config.toml
n_experts = 32
d_shared_expert = 128
activation = "swiglu"
balance_loss = 0.000742
lr_router = 0.00105
n_head = 4
norm_eps = 1e-06
qk_norm = false
final_lr_fraction = 0.0
Below are experts of layer 3 (counted from 0) of a mixture-of-experts language model. Rows are named router (the router's row for the expert), down (a neuron's output weights, with its number) and show model dimensions 0-127. Each number is 500 + 50 x the weight over its row's rms, rounded and kept within 0 to 999. Numbers have three digits each.
After each expert's rows: "comes before" lists some tokens at least twice as common just after its tokens as in all text. This comes from a sample of Wikipedia text that the model never trained on. Tokens count by the router's weight.

# expert 9
router:483553515545518493487518518393432522458496460501453486457554496546431443546481482423545492450520543425490496552514474525498476473424470525427485492427542531625507563463551522491455492527491515545485538428607500479396477492529549584513596559497513561466499598443482496471613587508469474500453494447460515595602593479524376550471512538446511522535616481471509572520436405568389574543521
down1:480576487407518532554535468527535458539471437472548488589568523520509528452539491453504456461555511458431592574606559555446459486457516527491488496510573502535444529482425490513410467542503477594488562572500560491515440577476516504556534555425484544441549412410551526399544455586535523433413436480475520499417628539510560468519547603498495454551458491543567517458449497587447498526495
down2:412486543505535451511513526559529502498553536492536519483475512541480514529485506473484524537490530485482530558522572484478462571575505467520484573446495520504557544393498433479486528417569565584492521479590539560483590411603444535461542502498543371579558513428449436510416553508494486454453557557458533562516513534472475392476547513586458455547523522496521497480436535406511561563438
down3:468512558542576481469565558495507463601529482457519502470468508523400485442491422502495494572462497539555453419493483450423503565485504482471493616518391568422508599539449474514470482567492423597535477500433453457507525495479572571452473565500472485593479492568489415387500527497492611558439478385492358483460495439496403581487509444505550445459548639564527506532533538525536503482460
down4:512481468485555458423593436567476555426529528541467461482407470568458361515509510563471425508522435486511456523568464498510462483548481431525522454474439520465531563470604556551462603484458491500480482495470535426414581476499512509426504475471436465550521474503455546492525527487497468515564381362457400600511435502457428622564491557505560428485455596559474547531606593446528550507401
down5:452491496448543660481511522520408481506602504577509523486566505467468608461481462481508494374526411532530432569482492474533492485563499457524407443460532588459578554508458546476529431539547497548453536517570510568502530461564497457523493477529448505461469496532530524577381522525404455483507491504437521593470491425467514456552376414561553463503498453493598559481553495560531566527475
down6:470488486448488492510479516490518529497529442424607493426409426470435516381459506508540521460409568459499503308464547533438574450493520428553496562581503475575497585475571503509457527412488498439498456597484412425583508495459488434633551518478462453437527502512450491479532461528436581446524562545545495496454525570462514472410594533462470493513530542538444486439513420550488477519485
comes before: "| ", "and ", "|", "of ", "in ", "to "

# expert 30
router:489527470487426490440606485465471474473483511525414535467505539539520496528480482402609524461546513434434564576572438559537402534471516549469559501485542486577569527502537564516512547591490559573554520488490581497403510581458546533541543519537541640517478566457483448591541426400507559514458468506394485474596537501544455573516519505531561463619547433541500536545491475542511609515466
down0:481511536475458519564543503483505506470523539501501581500485550537537485504426521538448588494543467602554526488536570410462589439472486414555510436502415508543505510447516414566580512506491412506437440483530482426548455516543454521502575464416575529535414470557470351461542579552471466491452595530433508511425548502510519423491490451402512502569610499514534464528444570460447457587472
down1:488510511503553515547481508537527462465529449556539512471553524453516528482467525344456488492516468489445562634558445515386448535496564454510462521519589456482520488471439499509495488578415522562516610528585507481453449502490516499543497556426473571524556416453601496486555416574439463436429443497550517441519537468464487557532514558498567501477470487499479608556442503572504525485419
down2:488574564499492550493430497556556525537599442506539479523458560557519567507527514472569507510437470564508516609586548476464445563542547469508481523515438499545462488433566413537558552550556506460478511557597586526497576446600510522572483500528479475519559500428335472559521512413544459441475550512485527546483552438462516467534557480453443395466598580502529501432430591432556526523525
down3:454532515482576483476543515486554502588511441436564480547391494490421474430499552503493401449415472505592420494503495513470522561516462452517540548488475485494525536630433519492485534534540517475476522535464452446461509476462554564475539557545465582577419525557482412470547522513492574557449492477466500527484540470558431443580491448518565479503521566570487565502541631412532462539340
down4:567498513447535494513539441603452512488478500508468528499505592562488371487463544460577493470594434490464540459524425538494428466502487423505506433429503524453535505449619532482483645508534497499488441553506507488409657458530500474485533459440541427517489514469432538475601489534555477513490468453481460542451509515511546574612396531417431500478473529553417506516507537427520585555462
down5:469530538458577496556489523493511602461554509561451463497624466509431510511557512519530460371563378483501476592573533405506506480597500508506510435462519524456504544502533540490589402606527505519433571428611505554491490538497522468506487462470386446526532578522555534551491509528367525455571453511568494561493425515521509507506408529616412465523487490467632535517485564497494525491506
comes before: "by ", "| ", "in ", "to ", "|", "as "

# expert 16
router:518527529464485453486613499490448534418446532537430550440508544547433525551510469525529524530524556482554445544533453545490436458460482523528500497427595535527580552514450495470417603613525561521502547476553495544419491546500551625492620579535531539485545539450430526484540579477487576435499486531454510532575522457534435459435506542459502543543546494495522535488581462612486530536472
down0:508527490444473523535565496532458521477514548458507481528485635477517538506472450529482594501452502401466505508468580425496548496476499428499494451547339495518466476467539437498595496510565375452378467546578579489576502499519376576540504484492561493490459472616513354447452532495489554450415618479455546547525464449500507446532486496447451524504540492542470456466566489560510474590513
down1:492433568525531554490455460522521442504454518438588445511545566455482539413551582379470523445493446497546560593558573532466528534503505501495502549469535550438461469540391468446487453561500608540426578521562427555517438447477465514532561542517516556507502409515532504482595519585501455444359471468536472505522566526514455575576498571494398424525397467449440517523491497569457535518442
down2:456550543481548539602542487493523496473543438493505449507483467551453485479500485508595480500505513517446531579585562570423457563543547412513445577481449571517540514413422390516437541432551534479495535515571568548539603503564500475468630440426494456487587540477455493478427464459609513512489515590497512488472475440493577462519460413516504463534592476489480538408401501454506526516492
down3:475553471534486486491498531544548490619494414492481483482452473517393419449626463460503371509486465489574528448540475441464527543474527441533458598529432549415428582555475531455478418484565438502490514413482478584410487474485546520466513525528386514525513508594546354457499553468480576565407461512481479546481586514570437522473446427530559514477585487581500469514497553532567541515400
down4:494473462431493492509616488604492554473507460541466482486518429572436470451482470548489540537494385460508439443611412509501501483466490440436486444533538517510492468406562442490462579502436460519508480530490504518453592494455499553529510428482499401547433517480500576463546520488530408459618468396544480495448469551432500542567532536455385530339457522569474459488547606548485525512536
down5:464542472414590608506559613585416548511551471587470466501600538409421638540547489552578481443500455553498398551546485445534484453602495486479522470475454591469544573502497540510585514547536500511444520456654426528560542467549468469478478475547453504491533467557543500560407475402440479441507427472445537608444461499451471485451369509568550483443486554490541519511537532467564510525531
comes before: "the ", "a ", "his ", "been ", "their ", "its "

# expert 2
router:542453438488411457533569439454469488547468406540379511474542584572500479594460476489522551415542559521481487576538510546587438517470477508411637433474569593509542510486438517484475522503426557551502566496471530384507508516458536484445541529584509565523578603491445430570513600422459505402484479505432516503539523470530509492425474570524609487526538480468503592538541439456515552471495
down2:489575558513500511542521493510489454436478428556520427510550509536450517574484484499534494505494560527455532646600580457432423655566519405487482465462500496497513521464548393525475509509499503409474504531585641613565536474598458501505512506475495486572535442497391537507499496461559537470515557554446537575477518536444532472575490530541477388482530576495516513492461476448510579516521
down3:486514478521583440514482562507647526568530428438512513520479563529422427435570511520522456541485406529496452567505461513420497607513486499496489576545538501496530574566508552504478475563458447572490461466445438501501473478484546514578500593515520505551422501546530466491519517546483565521502525492451449533481492460562423477355414542493591450479511515542385463547460509497531459511390
down4:494467398433514457503483453607467542538459431622468496562508475587451426474428442506459520526534437480513512435531452572443454513517493459440506442487528444410508542450506541532486609445483518382447480503542445518476603538504517571438489475420531498531474437499452541450558518468457448434502470393528461635431499516512568497520437491464470532404437531544490544494476557436400606578438
down5:458504446458527617446502490541498532538555512612431543518554499478455516458482427546547458471590427548568404644477471407563472521575518519465425440393528608514545499450582487491580465549545462538448536406599469561512473541538514441512570496460463444429484503547541464487475531509420529405555508487459521519495491461550469465480490375510520380557529516475579505467554555537521439525443
down6:456506504434481514522529521552543481472542474512618480445439392533508497351477551528487549523432486455506525245455550530449520496486597439576541532572432483516499518527547437563435550486514508431463480578435411463521542439487544480495498490488448471527557554489454494533513505497521574544490528438494419546528533535464558529455549485494491579574528509565444413474476417475513425535488
down7:588524554410521522513545481525453475496549426432459548518426441456451410499419446496530447591404506493393451555512481539423513428495445454552470521489543505550448625390560503493503438531493606518546525452497422498514467540524473496546629555552499576548491486405574542419487480491497537371453461491499528562553391563509450600509507469444509514452469529443502567580513465560496477426459
comes before: "\n", ": ", "==", ", ", "\n\n", ". "

# expert 3
router:535495422554437391509574525494467523454454398530432531435583482607409542554465431466567495471512494467426525575569526481572481540506436516404500489464541558494525436523506444510513552533460577483512561440578478490509543527460566486493620669625519555576540551445425429579527504499463480508509513455442493533548550428578446510442505597465515589614583573568500519505532457542535550506472
down3:490438481523568452505571439506556461602581458453552532484509517455474448413544421481534400524506441510567399382481468432424526579479425427499461571509428504429504543588442572506446450496490471551527487607480394434464459468422526516522524585508414605485404480580456398443531525490508582537487441390509558521424475416543460473557429502538571525515490557604407461457560566498544431492432
down4:492388512528552455511584458637506545471514458600460452573543458575377404526487528544525479515555452453483527520581452491455437494450559426552460522559501466516481520404618551471512583491482448435488443503503489496427537516478502538448504441450490475503495493443380491530559561525460503534489536394489493568487535521466558480497456563372451521462452524642478488453567533547519492513526
down5:428622477532573494469480516487441534484573586556470462531501565516437536511490449512581474432530345520474428572538472507505490507544541490519482518493482557468469553471449550451585471599479462474413540467513460476520503516527490486471438402528509559414464501493533432514458464522402431448580478434460495576589368499520493486481473456605501467470529553480541520465538548540506524477503
down6:560579564459509489524489525561541516515484497530654485384470417497497536405523584485532564517507513477565541387440524568497568519453519482477470533528516489501461603465511545505411524437483490415536484556449445414535502511432512493576507543534502481498605596493538499495503455448482605481474446554514479471478526548457538499486476508489450477510403574545482449497492461489514511571492
down7:489515532464422506524522516474475561577562484495494520515478413404547462508486479467500515588423453466402432515502500587512519482419438494530377537506552534531476576438523490475489480560645531523483478458548498468469459504535449447503460482578490546503530579423539436370454482553533551541490427506559497609517475556494449530435464555453491553543448501476474549573533574530465484394472
down8:455387490519460485449524481475452530477429531465525584529433521565458542445484412568405532578450551635438471531468516520505502518429512553492493477550502524519523518499540499468420524480532518438485518476504480481551549437442559505461465553532606417590487463552564467424532430426524526471474557434487474562512499475496505426510625493473581563504513580556487434460417512493452542557350
comes before: ", ", "ed ", ". ", "ing ", "es ", "s "

# expert 31
router:617528487484453462501575474507353507441445463492423531415514589574449500595497470466580526461574535425477512546521539567510470533465486499519479494486600558476514566490493519496513532547477542457509580502511469478418493544516563524430507613511559563510492582461480520555547602450457493525527493442437448531485505477585392461528558529370524537528578514609506545526548460508524568507432
down0:482513495343479556571546555459494537485529504543544507491486579506536572452372494450479550473493458476476533528511518486473593447462441450526526392512392478520398549535500414545542485546543373528431475537560527438546512566541424531436499485495572501540450452610483380488603511515516562437432538539416538563492475514510497518443490482452459487493467560561498459478463450524479574502535
down1:400570535444497485541505498495507498532482463455511522549508592451486492485496511400444487486484461477426556620537510561452485538510430507472486539554608511485477483436438517499461469493403618538459598566532465529436451480563558529541513502485426569500561457402480623494586410542458506415364402542491498479482543554486510490528489528515473435594453451498479555499455499551473515483377
down2:455512568495541503562517470570517450405524484481501438477497549501450495534499518462563525462490484532559636557533528483395528583560538385540474515508469540575505461427527449513467479553506467532509486436586519487529559480547498426547596504529471503553560494444352535500366560394584524538492567545485546505455538494498524432593491586627520405494598555520452511478446500490512564564484
down3:578549463546514471522500603573555466591532422545508432500512533518429512408581474461489445446521470490528447406484465497395548523516471430418546607493520535496508553530524514521457527528472403577454489509483533553499508515519563504521570544500411577497459515573508396423485556536515543529391499524423475534457561450541414427474423533506539476413495509628383501537510533502446409465387
down4:532561452488557445464580516572460556427516475627498488440536540546435464462419455484494419531527428395488489538549455540469458479497529374516450506551442484477466455474576529530525566471483492431498383524517456473401590552502450540448556427447443438460501581505435565482520592503493536544501468491476457565528468547454505482537427532509427535428476532568445511502594553471546564525473
down5:444543532514522590503434582540469576496457499562507515500523487458445585541514415505555491386620418531466423563491523481614421459577514496516465413443474540443466539430459520471516431547558522482431566489517455556531552532512453420467533414486469439439496492490558533511467499547393442442575448453473538529440458482525519415447477412610535480445491467529518534508440526490480508463483
comes before: "the ", "a ", "to ", "be ", "his ", "by "

# expert 7
router:479492473511407415568515498457497463546429498485393589448526557542435444593503493485486567457547521414447477566513478505591448504464478552478562482428578544530487583507435485478429581479505552552499540500489505446468473492449501551569557494543502579540484572467464455531523530411508491476475538469477596465584489524593485557481523557402548537536516441578548590626458471486504571498471
down3:461475518509506441496554529476484431570532559524482454536430588489405476472592451466548481537506445463585473506431499467489509577502521444417555619484503466460486564559426559474463452569475452509533502516434426505389479447404530535476534540532413498484454455584528388493494545498468533550454516495430506528490531510555399472558434461551552553454484566593492480508566600524566487476383
down4:515477463472599475456599463585441565518451539547510549541495455610471381504500520525529479422545491444478542542564478589580444479490433453498499484560511420493526515398551535506508569446509499492530421510478522499430607482540483520472536471517448412527506419498461493517500525462566430487588441421466453539497527547550482576600504511398446510439436583576496483437541554525499587568498
down5:467539515496493522483454568567495512472563583515508484550584455515350543527486495483548445432549437475537469610504445450526484444645509494544437423387519517477566498509551524526581420483568471552454539443579496540551440404479498480497494446511453481490447436571533432566461439534433546424615512478505560501497438449508493481458423472637499452498478580422537513442481503472502495505416
down6:509460531481547511531507444563472529462491470421596438432411430512540517405423563611456566488490500516515537468493569472557512521429541475539531472578486496520443630492498443541414501438503461437482505593483432516514504396498565479602566509511506429450583511480364458565533412536512577444495458518531459495481534504444476458450559499451455537525439554580504395510438418450522445624530
down7:460533517402421503442528430464455495522549596523525509507445462471499436499473458541488438527377452483484561544535512523430542493578503480554379554518541574548398553399483427565459477495488478513461530443536455481484504476466479529530522504604524579484541538483498523396550524497515460497486467521523433478531521583541523582534422527391521490509497526569445602505502513538478549537468
down8:522405589453478541455552416523490525513456578457508524500456510512478482458481507540415549552443617449363460486481555487518485498452542470440478479605530466535532495470525608459522447486539525402472499475445519473472559494475506558469534464516487464548476498618528472494497425492448453477483539468503482613486492424470498477551577458459571548517492601536517485582447499545521529481415
comes before: "\n", " ", "\n\n", "==", "===", "== "

# expert 11
router:506457496537487532522486472535486583466442414488490511514554517522422451526438424427503560476550523415524457551503479599517486551464555537451551487433579514577496476510497527527450581546540538564534517370486596515381491545456538526445547544505558536515518535457511411561561534555477533509468500471408487483523542396549433473432488504471579539521664441483493509578475465528506589490440
down1:494519524482533603555542514465585495550563480468441519508513529488490503458446538348487525475475477520486480582547474528444531471436525541468472501469578479469457521522432472502531545541455617557494567470564504505497419542524533531466541550433475588466473397488476575408502435604455493367418503494576491487474568530479486446494500553504474444520556490503580574532471519521467504472453
down2:435501458436491482478450500608467502481462441510530514478506495536533478602441486444548492439548488545528542512607511509491405642567490465537540507438481512559458524429550402530496516465449496512552485518598565478492591488590440485534554491464564473535553504500396525449439563394545465484517532521469525459426500478388433479573446507518496441469578573469504466514501547477505578514427
down3:497534551559576450493537530488578504573505566475524545525469494468435452488535495529556476525474489467467473441476479519470478659571485399550506596505472494457510630550505473529470472537532443559517476628476515523441476505425530493488555612513420516516454487537518405404503561535476608524409490418463435508441535479540407541522415462466636523504500530558428435577538575483535434418384
down4:470488465485489442482610511559472514458466483500490551512556543553414363465508520549505458475501417466431551460616467515480452449462527463574534484459529508449526513407538546531518633435488473427441469479525483478418651489537457523494527479454492444511511467520462525510554533491555471515553413474494394524482544523524503544505476551447475488446438578601523438466578540452467535555542
down5:399505563427581642510547495483471567465613535532525528499551503516490532459468434569512484431509389549531434507512515458510446510536509472504437448393469555452552543516488496446499441495533467480410551434563477584488550528468489464484493442502473469432509519561580533512457536541411516468568458498548499575492509455529444499495353470611492435607444561548575482510480575583522550503538
down6:468561534418428457488513571565492554466504450444587522452428488459380524395498504471472458492476501538544545410531561581495522507455474470481534536646450406535539581478605489519508505410575424409489539620478455473531550517399523514581570499507518424477506544518432511523509454506496581495497502483478520543512566567539542476431569500448469457513437547552458423471499458502538429635445
comes before: "of ", "to ", "in ", "and ", "(", "for "

# expert 1
router:452472490587461487462569516477501504476471475514445556457560547578524438582539437448457476462501561457482496547529424513495409488452456609457636408385522504525544539537472462487451523563538511572518526502512522458456526527468528479505547578559520601556542524469360477537538544480500526460508493461491509503565512430589454494501525545467515519512586470535513527513530452590541530513521
down0:577558479402493536528515506544554561504518579526589547536402626446466485506443417488465542477458450473519479479543567531495541540447464442524506439460351456489499491481539411403560491477466454430470492487581508410581468554528476526445525564421628489567481473644468392463541480418456492413451592528476480543531452454455509419542550466502525452562509525493485395518548549553562555537468
down1:443501465435535491475505485502583404477481478504484397473525556423485449461485533379448460481504452486417545581473493519504515479511520584566583516492581467440497457496460551493494562515424604530433601539531458475402473540608553541563597485500475547489521397463562531420530495555477558483422465456490492520507577494476488471525483582453513531572429503516529506555419481564506515496480
down2:451526540473502487595411533529520552442530510544591454522543491526509484521526530473545526471509449524539557649580497460448493616577510463511427491539483504520512467473512436549508573544479416515463475426546564526520608492565467510480448401515517411593550567442456446490459518443514561533485624563429544516454472457453495461529505457515509454471542534534593512494481537459594580467521
down3:473464524620467452502543446570499446589474514440471455538463434486421476458529427558532459471490524540510483544517502498398560517535468486568534641501470497503495541574449508498462505592491490612551472495438478495505544456476563473496591576500390575631459449472477433365515542492492588525485504491550440535541464504563449525444397496596525510474607476598438475529548570514555492472414
down4:571505445480577483463653484619483572423418434562468445427477514573410401512450531469485498502568425458473511505576450563490501396464439440489468470517517524498518508447582504494509601500507466494587432505500506522402604471476486465475585449487444547477490502547420533455533553476523433431519475414530470585474482527542497518484505564365389517440452500514476553453532620520547503561473
down5:424505530498619533473456517498427573527448551548509455524542505540442519455518468487573482503552475528474444599549454405538435548596571492503498504399477529450546572488520522466573487632541510569445557440642447587505521471495505411495565453454421513528479536548534529601448538478470515481569472541553595554570452466525493480462484414570582410482533513479567495429533543536511507482442
comes before: "of ", "and ", "in ", "(", "for ", "was "

# expert 23
router:521508464522474442537563468501447492474488406526447508492543589623444428562463469517550584433557561431502469556539491527501443508504518506404478451420572565510536546532479569516443612458433557546580459437559454506438512631506533540517603525519590553558481549496475460561596557435480499551513553477470493482515521506525461483487568557388466524623572544587556472582508458547406549498476
down0:452520531438488422557526515529451539486528454540462516471486609522576425518406492433592529420381470440551550536551595550357579492434466459520488398564453477471515434504498411498533481604533427547348536559597545520578463530483496519501532484459537477566507534589457358472545522495500511498401514477413548539531419507520472504531556508454529486508426510492490433509578538451462558517487
down1:515515504447574528524475498478547498505557462476527487541468538458446468453534444349511509441449439489435536554593487518460517527430566533577464529435564480520489486403457505526475448534440655516567466491554508479486483542569563564502523470503482566529550440464549543414465475577465487453427440564567448581471536496470441483570579501495569444581474464514530533551470557618535560491457
down2:490505574496501430510507498494584513463472417466557423502520577481457461501435468507471483482519513549481593592556577459517498566569567366501499467448478481526504536427506458532575561465497503535498514440641537486497516530629500468508534537453566419474602435525406459498431562407593468555502545512433494481460482555339533517546577525465551377561549525444546534532473537433512468545520
down3:432515520444501437484480502488570460567584478452533472505420586536400525434623545490462452537468464469541383470465545520501511571436521518490462583508470510444548503545499532521456431566486415562504445582483423517482491519400544492523508600542463577505449461560425390380494534489498585546426430431458463581416446467517377506487411471540593451487490529559460477472584558531518513484381
down4:432428504436506490535592512626440581482482436566513492559491520559423419518479464563545461489565429531528466465531466495514490492494528422496488473497451484477503426450569488488513530535477445429504424509505479538457610455489489518409517443413442479523495432528415440473520532527519515444525526432467474584488560552512501506544372596438432492360441501474479462472579603434502491538546
down5:452577409479561582507497544483465583552517500512438571572582515477413598471466516501581498425563437603524445580522515407535480529594492376481483525451551556515543589503544561556527504569518524529480630496452423538512498440507494426479525403439543500470477467562574510555463544530423551482509471556447560543432393506511450443551388477615509467498472546539566478419555551506482538487513
comes before: "\n\n", "The ", "He ", "In ", "It ", "She "

# expert 4
router:549467468481445463534557471464460567483494434417478474442568498513428430525398403480470584396577552502570466559491457481516489510475558502464521430415531489609557549549507564550417567629513532493482542416498531532431486498470589554433584624545629499517492493485465450514535550537449497441502583483439485556545596393522424555444450555407496598533534494498534523557488451530532549520494
down1:506494529531548608541515536536533483485480440426522521429526530483465597471376463363487483522488367565448478515483538548453479525453475559527451556519619506501484483496429447507545517467399598480514572492575411504438423514548586575533533535455493537452557407479487540441509492573430506401466456491511503488463565525440545461509501560518524501553429509495598562491464565539485491535491
down2:454490570506495523546434546602514479412537429471543463497532478486525515574513439467473500479536530574534567539527529443429453525579580429570480457489494473484537533420503430496535505493492497536479390512528543560511588457502484497536549436404458381518570486460407476510353525428477542515523655529488531541503501434486541406624434455515488440521558537432562522539481526507499528597493
down3:515494472450561515558517593518590433598553498509446509540453581543507464455545466561581470539479489532512447420464492429519487512518534404444473590523496540424476573544521514485473437562536455597524436590496485483435593543427537482476518597490476476479487423529519390385550541540464602622420510476528525543430558544557485539560505451583607478446469490571457472479536549528554426510424
down4:468488473476549412459544442569566561452481560522508471506465477493429387433469520548495508467605523457479498397597431552504399465545509419539493516508520444469530528456546511510499585457532501428563449417470539511310537525478500567476506527458411495501483482597478537484555534543551467498582434388473470579522564503542528506493446600467423500423541554540447485532542528462555456565454
down5:460514511467585570459522588507431548495559534532448572571549536487437540458434508554541485467580427564507396566552456519530475492524487512503381433479490539426539519493568565554519463566526493506473536518665397633467554495500433492506436439573462491462439442560564521523468513454423487468590393511529604514523467477415452418459491451612510419574457564426597545454539540535483552492493
down6:516553506440504465494524604485529500451504495480590505479432471530451522445480545511474468477504456523550474320434515625450513480481579458548508575533474448559432566485509506561460506435466455490523535616483438501547574457459519405616519452437477463481585527567404472500488460519526583535455506503503485501485510510514636483413588512519509481535516563583417520465529461488485467556436
comes before: "of ", "and ", "(", "in ", "was ", "is "

# expert 14
router:499502481515461469549509542423444481517409468529455538433519540527384471591468471495488506514551541438480463541542502508556479519556479574485576447471588514544485555488460463513493609496495577538538514473528470547486500588471520550517548514493522560543495548455441449528550515397530445476476475479497541523576546479582464551471546579472511574595485477569577530632467496513522539517451
down3:470488503514481472528544511480495448559546465504517476500458561488427449453618419470484487481510415523540461500496443466465546561532498445486511638449456527455499504574466556475451453569476426547551474544386492518445475458459543506445567566548412585528417460512560390496476550509442538513498502459462483502494520507585430441501458470510582524454446588601480485542507598506587448516364
down4:532475505456547429453607482571445599516490499508529529542512536549472393486465494508500482520500399473498604448544488507527432460506522471529462491567517464562558470434572519513586624458454480492526407497540565531385583506480428556496564496489494482466506390522436536528573464438439495513559401409447475569497532485491548558589481528413448452459469550558529523496570486458578562488454
down5:445545469437497518468475544504468595560593504504430465474604464540419586530586406551628494411546338524474491676545448394559470463569499509506500418422460603502539499477508553510601389545538485516435554485574434525493461491488470484477528409513479441489439410557548489508462508592462463428550484478486594539487496441484464516544431435602489453523474470486548526466491471523439513499503
down6:509493510489503485542486524592498480457517449506578549484415395510487520467536486545470467466492518568551482473514531489521536529477529500560589544502459490566552638506523414560455579361485413458441550599523418473526565449466550434561542505436512509500574481478415454555483431566486520532458438461544520508483546450476451512399552512453415573591461549573372445464474456511473438572486
down7:518510501436445488485514433510514493521539564542537486567491432467464442501450451541478461571443443470477552442482542584432559555455506431494365578433537586466467655433554493533470517554528471559502503426598446500531535510455462519516501503632541569426507525417471460342508452463518495512541512540540443472505439602452484541452550502477501480477513492509445521490478511560523568501408
down8:474366546518484528436491380580404438523429544415471560495503525612488493481459506555400520534451499456451496465425456548496515467490469566494469456480458497464514548511554558478447454508559469399519521514396623436469597479495602547459520459582505469643476514548484527488495496470465527549558546475511458637434536409498416485501557483481602535551574552500541493534519514586517531433433
comes before: "- ", "| ", "==", "= ", "== ", "==="

# expert 24
router:525457403534463495513605547484478509527481498552481468522546563558496491576455428550508539465543549430530564547523516475523448491540411555411517435483523513496568581538479593518510632487488585526564489461506498517516480608488543511509538549527561507578477525472502450560594466402472544496505551490484490476533522520494494505471511545411494502642514482593520509580478485542468519407453
down3:487473488452541411467529488459510502595566453489474471537503454554480509458571495506441459461494482472554367477489404551456463585528475471480505585498528484468524490542511590430468471521476405556561472601446506547444464465458547578491483561436435548436472528577503420444523492520473604507453468480491441536411529509518361474561428493492642474470483512587380479527510579494518442506366
down4:505485484442549402507553437566471606468473455526511567573561516574427377495547532513552403543587434498536505393564436588566524524494451408485522508506521476490449519400535554500474601487479510443458424452509524484442618487496506523444518424496436496480488478524429450487545492562540462491491460471578475573522589507572508539558398549468418480392422521509452497523535557552544532539504
down5:478594462396488543496499515502493544510530531570523530523576505536362525572506519536558451438603451556511449573541535432575447497603504417469474450480500553498521517482569564448539453571557427496474602389572453554530499508503439443466541486512473501411511488558563573497465526479387513441561470497476588521502433511481469403498449479521494426468494468463597516477567564486443550497517
down6:477529437512477490569529467526425589480539523483529542496347365512489559547531463469483542528516578432565544445444549530446532505440599466550555561596493505558573630466608497525430567457591450454472483612464489478512512538477581402535585532477506470564580514539405455535506495503475524450525428511546463539543541496507526461372515508444457554576469560625470426522498450511549461620491
down7:575501574421456522497502503496501514564585468519444550442463517414542492509499463540503514554471471469509445572507525517437436528535462476559508474545531530485392579401454424462437489547564493484481537486611475496470485576433436497463610491562471551513508591542577465442472482530508475557508490497425474455488459546563432547439474448485558595577510549444491570512467445556477486422529
down8:511416623453575527503548567459458509491513508410557538499535453587508555496430484535463523556427546505463564440452528532494427454488493553523429439549512469544480494455525498474476450495534537479494603486491485449488495455477542545496526480517575423572428552526508498507589375455504556440570495562535498552553501491454486499587542508448576512520609500459468529599514518491510526487359
comes before: "| ", "- ", "The ", "\n\n", "In ", "He "

# expert 0
router:498562469547468467519586457426503498464477446449419574516566498492466498608526459458540572457615582401547460567533502571528499484443546495565570531457601516499555498552462458480511573530472576436533577459533538492488499503496573551518548516539551538529514618473397453468538534484496548493512482428413461485536536484593449512464478556403496532550575454613541568560617451520487544510468
down2:548549540490515514524505532519504485422544451533494423516486483507549523499502447431549546491459504518531536669614507449491479530563604414543466556469455566439555503475506426512532506503550539433503423474597569561485634542583499413583504508455488474553582471439373557536405511413550515484455525497508452537460486468446530490583526493488568407443586664437519481485463550455477527541559
down3:488488523519485458454555554523552457541557545446522549560494519495422459457607427448587402507494412435522412517492459514492542633475481425517474611535460511474515573607469560495510533596461457552508508514497444518411442534455501507459489541489386507576463551569488430506479494436471660566468517521512470574446524468516443436541473387535552441496501494561420447516568581442533484456417
down4:583491387481583444469591501586444542457519486499527487514524486557426476492459488585551532467528423505511486519538397563529465470428513470498461587553483439504460491388569528489478605420561501464461455503494515443442536460447434565482514471500473458470526440570433497469511539537516468524511481475544465540469498556499524512496429603429413488409421537526451535469601562516531527499565
down5:423577492479627608498485564586499575495568541479491527555486487462526520487492493570592494458556405509534467599548424457500476448573539489515510462497473519519531606537551510574579471519494520555483533412568442552479571460461503498537463388443464493509490456524551532496435481457476556521598532548492514482501502520476463473483520473523401453483509532452516440499494547485511510508465
down6:521525538443505474515497549571493550425491446470560481479393435513516530382509617527554563473469485451500524458504536513464576468428522452587569536586532523493525565445538459521431521437541483453514500551500445549536521375523560527581594513505480511491545535472415489495491536584532586481553463504474392484524506549522536400455527402443431543489456523571525409477465473579491460586502
down7:549513609422534528486509454534513582526549435541519497461466530500526398461517489535568517551492424437460492486560495543495539498500383467585404575518532543565464562492536491509473470515477523528497490525590483521466486522452422451542564475583505528507407552445461494332494448492535518480410490511524477537506490556587442597528488497506468527536540572522453521610531525549463486458483
comes before: " ", "0 ", "1 ", "\n", "2 ", "1"